{
  "balance_bias": true,
  "groups_per_token": 4,
  "grad_clip": 1.0
}
Below are experts of layer 4 (counted from 0) of a mixture-of-experts language model. Rows are named router (the router's row for the expert), gate (a neuron's input weights, with its number), up (a neuron's input weights, with its number) and show model dimensions 0-191. Each number is 128 + 32 x the weight over its row's rms, rounded and kept within 0 to 255. Numbers have three digits each.
Before each expert's rows: a language model's description of what the expert responds to. This comes from a sample of Wikipedia text that the model never trained on.

# expert 33
It responds to: Opening parenthesis after a name or phrase, starting acronyms, dates, or asides, plus the acronym inside: (DGMO), (1945), (NAIA).
router:122144110095156179119124152180104151085159107153115157070084148143134081093090222141077122122146109103093142194131136076136072088115142131131140098187131134164140182097092108128093089139109102144090195177210118105147102203110155175122146158139116125101128166119171168132117102150142127140133145126132045140126105045052161122126082141141107083130066159181122138105051120186157114153133120096136145052128108133147141122150132129194139131160136130173079108107132133115121156160180100139121094098145117097094181136089107156094089097170103146083133088096101107136120114126133138149
gate0:058155121175130164080122152130143091188113114109134086157176163162134167117175136077053099149089118067142088183104147107175229188091106106130140125171080167148229116101149144112143141073115143101155112175150140126100107133143125123104074121120115099106157075107128047138079133128149116111107128103126102094061108105112170061092144140171113114175124112167203120089118142134169118125154143136156129122133124146143125106135099162142178143094145133165151109174124107133174132095187101131115130131113128096130119176067144091129103103170113105143159147156105188162093105145184111101
up0:058143169118168147166166167071155065077184126112137183148118079046124113144082163163114119116123105117114136135074175144151109151128136143139112126154147122100101085119137185152094147140141119092115136185108113083106062158121181100132104178127121122113097079180172181106131080137124130186152168117126166137131122153074191120153105176134102111135108118154158116133153093115138107071106119067095128094139050091150070156134123135163106104100114035164122086143086152138096144129136129142124081179093047145131144137098073102137092169085122113138149143074090108133169128109122104171
gate1:157173101067179163121107179081168171051121178142112127167119190152112112107129095172152191157167111167097147105202102132184118125175146088137142084091065156119163151112113190148126134101108083122069166087165132137114124132159120169066074125133114122133154134102174170144121121143190100114137167158108098184100132059108135132119082156113149111071109152093081157104116096077137126077086126124094132099124094090112187167103145172083143145152134140113181117118111182178117183136155097152119102132128133176110131113156121086147169116088159115059113148140094172113123130164117140150
up1:123142128176086082146122150158102117123119148122101123084130115138180178132155106133129071118155143120191156119174145181110073086143160143146175228104129083119140090153159156079139165127131126199062124125139080072087157079148126110112124117114148138138091143083105071107081190123093136141115057151131121094174139157147077160138116111122179156093101089160153088076166161122119109111137119119149136155077104086181144174106104105092148097180089131113150127141127083147092117124109185074079150167114124082129115115098148156150145093130138121206147130190159135134120119214131132061
gate2:137140210127132179141188139142141131129122115154135137138155042112140117107104114104198130093126139081125173172080110113130139142160114156174150106111099071123063138102135115157177114194132127124166133128163159156129048133143214115196112097171135179096121144159159152091091095062091161139086093130128148182115134124104065124169130140100080167144157107118152075072050135185128142128068120100106181123132151088136112161180185115116115135153081112145111104125164083104129108131159117149171178083094127100174100140133083105135119125140085110133133070161147123129138099119067132108
up2:130090133130116147149097135142151153066141129115102144135118107060073120106139129126148134078114070117118172125083148163156080146114141164152102146055047133136101173189142145120096107139085134112173117112136133102158123167143107173158111127144091128129163129172154111136075154209099174143137102118133149152065126141083139060163109111199118132180157122130151087099075192101112158086133124136101137139139122163178172167180118148140130118161100157155111149152227094154086153133147160161147157146105152116080164101132154126132139127157084068145085070132091107114200108152038092147
gate3:044123123150096128122136098104111127164153130187144112126140128127193133153128126115065186124081122076142137130076171144139124131071153118139096143144154132126173099075143073128149158102133139085167175117121116140109132131082112187060142174108129098054088114090106110105126089081112158149148141150118138101113149106108069088195097097152129125139112077142183104161119122137110132132143120116186150111117144104181125123094108020118127122062119092134125158102172103120116134084234121092027100145137118047116101124093162134127121113152111145170105161123123110129140127168188118169
up3:163123123093187107169133130176184144131121128081113149154143104146091107141126126111106084170155168184141104091152122123121084098173174178088134106112131146113145147146110171108153095170085125197123111148177146129102120128129113089147169110089122127149133191158131121142165172155094084077125070127150149129132128186154098133069160194105106100097102184088110115087157218125148103106132156119139102118134155131076125172131170151098168128201126208150115123120148143133149059142068115162218171067118106169136109155118126153143098102153093149090148090132183136084152105152061095143
gate4:129099094094156164102061140093142140035141110182099127083156116154121094081130136168177121105144124142106133087180151124080036134140130141151075031146108144151132154109116150142093108135084101116106147066142135187119157167097130136126141094107154122101153160176118151136132107109165100161116198069139102131086105075131131122108122166159136130136086133139142161124090110112146146158121104183140148096177118160144211084120124180152136102100175138151114145129144142150123198110129082142121110070096099182030136116135072121078089118128081113085096172119154142088145072129148140139
up4:127119149107133158114078124118164170048148118164107150075145105159117090120147125170181114129152117104097141124184158107086105146116148115132091038170131109138143166128133207133119127145103109150167148067106159234137124168108146155143134111106152111137123157170141136140120083116206135153095143086110112108099079098116117102144084168169144100116087227146140162154089109132153181157116087187129118096174101120126187074113114177119105100146170118161100114121122148126145181121104075158156125100078089171030121158111102122095109153185109114113102166104165111116163080132131117141
gate5:202128109120157108120115078197062059145139104132127233144108145143153144125151138118157157096095137079140128174110109085092098154134154167143098130149124128133138114127142109164117139129151104191135113087149088119126118140169138122134153160115121158132130180165100167120142090116164065144109109145143148106169094080141157087090112159130148157106126097149208167143079113219144125181120157138106130125119145132129111100105076187148124169105074110147120139179214095126152154090127112095164045073175118166117136117136117165088161029113127090114156116119160090171153163131074128126
up5:183095068125136131060064144131120118164095147148121208109180197114088144091123100094127200129087134076119132055116095120116120169113137142164153174144113142131146107147098134100140186160170163142099069122140089134103114159109121151114126149138149124097076144149087117104108120138139094125159141084168155096141090077136130082101112218148157148099142083188213146169123076088179108141190123165113142089097106154099119132095121130094171145123089115075096175132163106142110141123103148080125145132138087172134125129107164120149117142148124114134135131147182093225084164142064141154
gate6:141153113138151131150150119153129140137158133157107066161154125113091096121153195133122145083122118120135184115156120051105090095117111123045144148152134127178123163167176078135090127126118145179222157134112113112161138122125092139160105164178165169132160173153079168121138155114145085156154134105075083112129128139163178185130184102125143142117058159134170075179120076136031158152131135161127101110092119147122102171145158198113134068148179138086084125101189098093154161118126159099112154074125104067170128156109148067084151115162082150185155129150131147132138129135109106136
up6:118080061140147139070102170142139160064147096140126208151112123112160154100081137169111135096131079171131157139149119178083143081107162124143095180132138156119155146096149095097133166078176127194088146068077157106062094132095117100161136110128146146142123108132150167122135144083133115102172157145203191074127147103088141118107123070172115066152151175082150129165101190127137112136074130129136114135136110109205193199139107107169139095115060156105109162118112117098130065113166140118132118165082101128105195128086155150173165097132138112104081147106156126135156117128120143154
gate7:131082150123141212201218130140158139164178176103112087122160087162159077134164122080136129158130095091157188106127137093153176097158194131104130109082133125098134124106093186146155148177144167137132170121079099115155167097151107117082177128119163128089096110162081119102133129095123092165108110138109119123138107116108124126123167141125100062132125123141180122110087160122129150159118097140081177156186089139152117140154140071045182123174141107136181141146129120162116128108099134158060161086181090119130092185146113098046096109151165101128092147174163138130134143171075115158
up7:117145095135138126138160112085141136155126133095091104146206163145127100154092102097167114140114114151151113122188060087168138134172078127115146076119176086125071141123105159151155144114230099126099077124153086128141138074147115082120128156088134106151110118170148122131160126142156121152074124120119081123153140122185128133153123128123138108155139147140150158130054130097137159124132089169052123073160113148049148140151103094081114145131082142157084111112066228175111113159083133099112110182112191159125141116105128088148219103128188093079104142155145122101132197168110100121
gate8:131188097180127086106135108149073135099150121130139092144138171138082159028087146177169126067152065142109131129138123091134113144119126076148117149122137112093124082109123111090196093135099080146151124132107105107127140107103161181052097145145082148104194102125147079092152114164172140143122130080099113120132115103107175151161152106158191103144100098112182140180157086148151141140068130139136175109126163083141127120163059136153084122125151135159134106135172153156084140101147126134115094142166168100047195107135078127114060166104145127139094113065155087145173127125150210147
up8:108106041105101125186106130148110151161069090095136091128116138167087143120082112145140186152134093087152103117090140088063098146177148115165092159104135123141137169140132125119160180113089146135121161089147116140132117168093155156128152171080111144142132157191079095132158118170166158141153087115154148097156123091139104072112116134155135175153094130105110125141196140103177109195143111197150119060131174150100121110083089101127075132192191160151119103192174095123159150118143136122081131131153063159104126115116098129158102136133140228170053103094153136115114074101095148119
gate9:096164078082138117069089129130198080111137130123084163057110129120083177112128127154117162194164105134169114133097125158142146116135116123138125164132065133194181140091130119143057118146132072099129120149163117157118079106156164124113179087140119107121116162229084152107115164128131051097176108191144139116121185146161118172125180181170112124080166170156127132114100176135110112142137120178153111134116113162107076091093137193122125109116120137114065084113151153105135162110095092117154114050175089128122110136133123108081095064072136163139141154183094123095122150102124109136
up9:147188077141171139116117133122181155116133099153071097089129145129063149122128111156108119182160127148180103125156109168110101090099125142116114130062086138142187095148126160179045166170086138144069107095138100166115128147129158126144187064116138170175123161159117118095140209121147061125190128170143117140131197148122112149099188195151109140066153137154178113109093183101143123125119095149133125120085108184159160178146077176123115043155135163113134130134115174149112156104103117126169189095153085126104113152148132134068135126111110140146136125198136136105127109118072161127
gate10:147147120166145143142106138230113143056151142130136144065088113172109102105117222155090149082199124144078156140113167121146130096148156129130127099134131109157118132116149119129137070143077109120166103080135147101191118163097111189103093118148133118067166137119145126083150078144083121134118113111132117124108109083079142078165081084130133094144108169172129193130125124109151123137148126144129143111115113152152093147138127175212129149124190142178127108134191121131119111087176083154095104155131140145057154151114123093134075145171114178096103093122125031137177152107146074195
up10:103108114072129151116141114118151094168165106131128163135160150057156161133076105065135146201116131139167123133093097117087131180138120119121140135158162148179161105137147152158109144159165078126098194150167106128049153139104135044144187113097140155145055127112150135157102146111139146134175154165152164117153117146165110143126076165135101199087120099138137083043153155149156138145176143130148105124081134049145131115093125153090116120105113109092087099155121111146119116140126155076185132079116063128128086080104204107109126094129147102142161149099106221149081084129131171096
gate11:160145080138099168152138120161159128148126143151105126146151173121042131177129144129114117149148192137151128187105037107136170076145138107120090131123135078195132118138104132132112169083149165149158109132159126087157020122089107107126100128177095181049057132140134137099145129131089114072111126137156141140160124075136106078107166158068087145183121147152141130123137163149086134137152166086176149053129174137129105173140157156129170168141100203133114144085072169135202102104145146119132176089137127140168121114125177098145123083149087162130107119171159164164120151152124134125
up11:183154105140094165090156155147157159139136156129119135156148169141084108161091171116115096133170138149130154136107026101167195112169116143118103140098089128157170126158096118149138164114168203133163108145159190090174078160119109115105148152183125129067089106165110195088141162113102125084135128119170166139114111075121150125110138145117072133173151184152132089122137116149105133102135143095185154064127141130169104187147167121092175156128110184075079152112107152152165094120122140173144207083125135121183105096140148109154117066144075166136108135136143106201161168156124179164
gate12:087103086110110181151102114134145123134165122176075112139058126125079154101152116140104123121175153167172143180162059145136170098104128157070119161147149158125126128063132138119158052167097091163138145144099105178145076112039093174116161100144150082087109164154035182127125136107090139174161132118169104152145153099098134119107179132130076062129179122151130135112115194156086134103124134123066102154069172116135126117161163139104126107121110151117104100132128124175123163146101081174148176111112087085147179126081167077081105171087154100127131131133140134102141092079140151095
up12:135088119118098125176101134122117086139138114215177107083138159202141092164133173130145127139083185107117119153135127160126165174115117117156212134119137121139172110110180107114136157160137153139166148195115107181122127138145165123074089153143143107139136120171030107191109133161131194166086147152087178113173118132126116135146121149100143145205140098150106143154139088124143118150090104116118092079072076170169164130133052085197098138151126059144162114135131101101136177142149099149101129095095138152149161163121046140125072177157123143159158125156159095122090107123108109086
gate13:061110164060111184118122130113145111142170126147108127103123152142088147132102167161105151155175144134121176062086178102053137127136175136114091154089109173119154113149155094156157167101108157144202141118111145137183095172091071191153115109169120143137088195153114180144132113078119099068154154119188098117126137120075113191058109121148147184084150188134126144126141126128142103150146112153133162147109158143176078144119154091117134147134138207123123084123129143112150149080106139197152153075139085153139124202122176173087127154156107138118078150102094155147118061110119157131
up13:200131072212192085120097155146125182137146140134124109170201119097168131137169116108132137097150161090139102143165101099158117112145114147110195086085166102076147136104119198094109107142096091174123087102142109144144146123104116038202115130065154134150178103096130118174102149113118174159163101131069139120118092158141129101160143164104123105100101117086152117129112165089159151130091156075060093154114124137070149100088092165133157086124129069133153177106125185156167107198159093078140106169148159160123092120093144104170146118183126143131113082145134115117120164136102145103
gate14:079106155093114080148155088185074154144162148081136163140080110095149129107057123094107059158125117144108091233140069172178128118148167115119091125124126106163087116163121116179097163138157154061137139117159152158133152138191162089168087076148151146161104129175185095124116119162151117110092081138133119092152144094125195143125104126114054122158159118172053083172123103103122167141141140130151075166116135133182068150131137115083131141101147103120142141150145167075177096116108182157102134116139086094171122077140142130139134129135148115122170084115141174103133150098196146171
up14:096106162133165139045107152138146096134100157159137092076140101179156140052136141194094179147179147145123133072074146168112148182155153193138142115169165132203170153095119146148121122148125123104126153110116088097107127110123121096121181119083129138147161118121089130095151130094137091138168133111200188155115102116104071132188186151098191131131163104146138158137181132099150070103165092165105151132117076110114154090184089146170126117068093182100127122114065130113087100117114123147143109113129144147111157238098089094150145148139157179136081168096121097133118099112092136128
gate15:127090100102135158148080158144149116172140116133147088130099113142121110205111175109117119158171129175099176086095150084138122098197160155122162115131144153158126120082152107096119093169123179093071167135081120127137156166169118165199172148129138084111122177088168079113136130097053155094109090165152093160104121190137139152094082081126113122141102068183077149062149207140147116175175152142122131116087133143169121113122167120137123147118134109147161091144153072137127076194125084163081126077104131147128140120144142143114135125186108142126111150149143173191140171069079086070
up15:125124169158121193091172106155136127096142124118089187135108135109158137100102115130117166181124120108136111155095143134107156103064149157077129111176149091101143125146134171136162147122156095151128106128186163107107121132077136131082120173092100149116113107181134209106113066102180116124109127117164136088179093079132151143181112168208088134087147162082208092121106071146120103141104083102099113099142092074096063123140114128039116166097086079111097128153113136166105150117140207069164131150116071122096098160102120135126096104130128101094133114096102069080121078158187123139
gate16:119189122155121155111087190092118114160146218166112111138126145156080194096140105152086141068126170113101149126147111067156096152185107149134141113095139093132133165119100174087132087108113074142125109164135180166153156156135083168133085090106104186151145169141163130060175063117144161119134121097129116160126125089152112176142147117160126127121136133118145153067125126103139116078140093084119162074167164118121163118096124147132165169129157126129080078095121118137208064114114128140140140106088163146121164115065113137154160099127086095062022140116130130114117147088195177102
up16:135187172186128154103156134119132129146161129162108123160123119126169147098124152105211144072123104120147096081131186108143183118101134157095096118112099131143153163117166105115130125162119134146187135110128083101135119112116130163146058097165093086143166183146159159124100141152162104180109124084105069113114139105075051200107227088122122149122134159092159142183110112108161154095085076157131189139111102121152090127155059138159082157129081117146157080130112098141096154151144159102173097155138164111125154170102025141108157106165080130104190154112096116109125180148115131157